{
  "d_shared_expert": 0,
  "normalize_top_k": false,
  "routed_scale": 1.0,
  "balance_loss": 0.00204,
  "balance_bias": false,
  "router_cosine_scale": 10.0,
  "init_std_router": 0.0373,
  "n_head": 4,
  "norm_place": "pre",
  "positions": "rope",
  "rope_base": 10000.0,
  "parallel_block": true,
  "schedule": "wsd",
  "doc_mask": true
}
Below are experts of layer 6 (counted from 0) of a mixture-of-experts language model. Rows are named router (the router's row for the expert), gate (a neuron's input weights, with its number), up (a neuron's input weights, with its number) and show model dimensions 0-127. Each number is 500 + 40 x the weight over its row's rms, rounded and kept within 0 to 999. Numbers have three digits each.
After each expert's rows: a language model's description of what the expert responds to. This comes from a sample of Wikipedia text that the model never trained on.

# expert 22
router:534497462502512516560515543491566500522544480527426555484492480524447548479527521467481486563489539449513471434546494506596524477488529454539479497555472499469503453505511478483464469537508447425426449549460439506420469474529504463544425450462524496472472518495372550502481433519370486485579484482535513470507464531450508492491481514453491487491475511501470489535491601470441543524516
gate1:553549508448544565475499481528517455439509483488409521507550467514480467521533493494556528475563532523557490506441515498538521445562454560475519507487486518550531471464532479522470500471483431478502489441497486463493592556502533564525521548478552478413510455454558509439555451581385425503537500506500549501513480516496456491477518360503484528473465511525520514499490505512430512454524
up1:516550563584537581496468436528481490492452518446510511478537435500541489510491501470529554486566535517519549435446554545525509471511409529542488506458500569516532501525497481485493482474556438485511506470502491401578565580473495532504469548464527473430538482532558580442571491470483503460540558544486555522446508518502458460470545402471507513453490493509549498509477516468495557454492
Description: Line-start dash bullets in infobox-style lists (- Location:, - Released:) and pipe cell separators in tables, plus See, dagger marks.

# expert 10
router:446531513506461490527517524518541500490527452487475463500514517446491526474524539493519488624453471551560464522555496511517537520513433584502560592447525520493516523484502519500484528582489429476474493527525513534460423523581540466483405447477532485446449533549441472518565536556469509550487489506486538526476443571504513427429481537461495500496427488514599505520519485470543481547471
gate1:485474505586504468537496462471453495518616496562411472568458455539463502529529513511518519527489478515481517518518530504546537520470448494472479503495488477426482557525530455577484417496497514472508528534492474473474503501564442529534515556594528454502506512465510501539435597493498507521470460513495677538497514578444476529521501503479457455508465511510529521469469548528558532493485
up1:534557561515475494514528428509504494425552447490503503468482562519533506454504462479545518408474462579515576465466409544507492463527486439574494489474507527450446491468451517453513490559518483505424552535434502491474594473523546525521540435546521596507448540500518541532528553523503505478552461462419479465517444494491496529533477489532519577568497493513511518437543507546508488475460
Description: Apostrophes in possessives, contractions and football minute marks (Young's, You're, 70'), plus slashes, daggers, Japanese bytes, and possessive his or my.

# expert 0
router:472497529566495507530555556543538510464478492477494472578518501456458566471559569422508550511442457556495474495523496534544509519466455504559584466529432533477519463500513464515521531512454526500435519545494426449552480559514505464583472496453486528406464487447455520477536489531435452513507461474491548517544404540499515524499487505395422485462452497463506507515515501499460414513492
gate1:454498562552461578440496519503509504496465479495493578497515502542482563531546455511602466483503498514498527472555480455474525513530551406469523460490536427514464502484528567486420522563544466446500530561575492412510494497537470533497513537475424435508530501503466532571500460567463492497497540520554457510500404472491525551511494582525458474450503417535505492484534519514528539530445
up1:504500522495520559576484507468550440605461466477457493465490486510453487497484504533459562484536456541543415533512486448518491475471525443488502467574487499479484475588462483437473515566486559539460485492466479594478509499448468545443515521484534537424563504524498517506437521474437490480572471535465512531520466522448506580471488459514486470542462533500513384509542482581474514422514
Description: Prepositions such as in, on, of, at, during, often sentence-initial, opening time or place phrases like on June 29, in Portugal.

# expert 7
router:471492575561425457536480516521471521445489501479517493480547459482465598451477539505504521555517495468444450488511533514584535492494522554506528525494498526478541563545498529568522534545509521464513512501565468541509430461457506430524435414485515539475508583489421491513466500493485437534570465459496470450442407583477539442476461529445448488500485476513498418524451488495503441513513
gate1:543533444509470547451472512445536476484524506481444500559504497470394531541532475619492534470452520474453443475509472533454409571534547518530457500441505517492575526440540508543541514528486499542545468480550470442451534504454542494442525524452474458495567471508488517504453526479455539532516544475564477414469488480536495445530474512468454512508425517494556534449497463481507549472418
up1:559405471600455511416509490580454511492544473512490489553575486448516544450578443546518541485492495440490470485480478530473423506532525553497480548481491468473527493511511495556518502485530548447499511469533453472416457507483489480470465544520482474445431430490446486565523531459510509543490494471524484477498582478483540526502496497500400462457504505486575527518524507401547556511442
Description: Single capital letter starting a split-up name or abbreviation, often after a space, bar or parenthesis, e.g. Red W-ings, O'B-rady, N.

# expert 11
router:482503461556425541515569514527533504509525546528462567462544459503465520460536557438489525541484564547465502424508447540520559489476452485481470471598502504514545466451472504513516577490530554479454465611523450488555499524466568469529487467459495519408505534484456511439528488570464452528491456458532527555523415544533514537526489490445442490518509553468509496567475550494453477517502
gate1:461492443502419514511458489445459466533474485392491453476464520499484475494445456449447475480425486475515535502456490456485448588439464526519594516509490497514496455531423519504515522535488462468450471450428538503524563468539568485530526532537534471514465473508534510521538442485439509452497487470415463506441443510406574518503535493486451470439525574514546482488513463553460478542477
up1:443509537543481566592573511442555549548517467494469537498501497497470439434511540502469475478473513401517506501491573470511440445533524530524525511493515488542500448468497465536496532476555564559538414486456476545506508584491531486391423504493441548515478423438504498481467525536470472494486512581418468509509501505476531507535506541466486511496437510524454530552536515464460435452498
Description: Function words and verbs after a subject or verb: to, with, of, by, had, would, have, e.g. helped to, credited with.

# expert 4
router:511590563508469533446516537485511486540503513489492515513609545486479452521475478482425526525489518577501475445561556484547577435433507478457542447599451535463500498503520499536531534584522461510497502510510500469493529555526492456542440495508473485480452517486460545495557556506454494545519522494498520495538497568452524410510438489475458512567433546452468477490481516567487442567439
gate1:520501489452475400507525497492552529548484562506489497508499486467523489486505413515496477538484508502410546446475485448567542493437458500524470509481515438511571558445421466534563455491524510532509534491396415451530436474547491478477535526514554463457519533404553558488532443540501469474517499478547432519517579585477479476491494526521480460497496461517500498469506561509521478540579
up1:484517510543473482482489497451494483473505447549509418452472453572512461538493501441483502485562508494539539563535560508526527470558443510561455459436421454448507496491604465576507457475522613529528518546577499514498487482509540586551503509496464446558471486537562491484466516480500487484433506503465494506493457443473506421527494502445461529468459566451503529536490546521530504424448
Description: Raw UTF-8 byte pieces inside Japanese or Chinese text, plus odd mid-word fragments and digits in names or coordinates, e.g. art-ef-act, El-st-ree.

# expert 26
router:555529459460471520512469543534525464463449440494492495516573544543499501470509510521468512489515473524521488473548523518529476416532543512525548492544478619475550533461592552523508470535525558506518429524520464392564475480521458544500460457469469563446411537491424474449585475550461478502519546467477469463513503520524534481425479473462533475577457563500514482486496469506470491570491
gate1:518560518497470478510589480533477537512456502473480493592474519590486476440438484503511511511520509557506492450424551524550441538505517482486465441477517525505471510533561504601480541476539502515517538597530552479520518455429582470487496512521553505460514413540591488460601458459487495509526516476530531451495488579472547535484477512498560498506512454482577506465531470496467488475566
up1:589494513528534517477536495480553555511392562522469487482558555464499522471473417492490483528464556402481526482556465507442476434471502537427458547497499516486488499473478447461471435551489475496465463519499506534457448473538464463488533529534478514535441538497485498510518447459532553459485483400500526447544546468585479514560470569453495486521499541490424554502428489478529447463453
Description: Single consonants or short pieces deep inside words, especially n as in freque-n-cies, Tech-n-ologies, followed by suffixes like -s, -ation.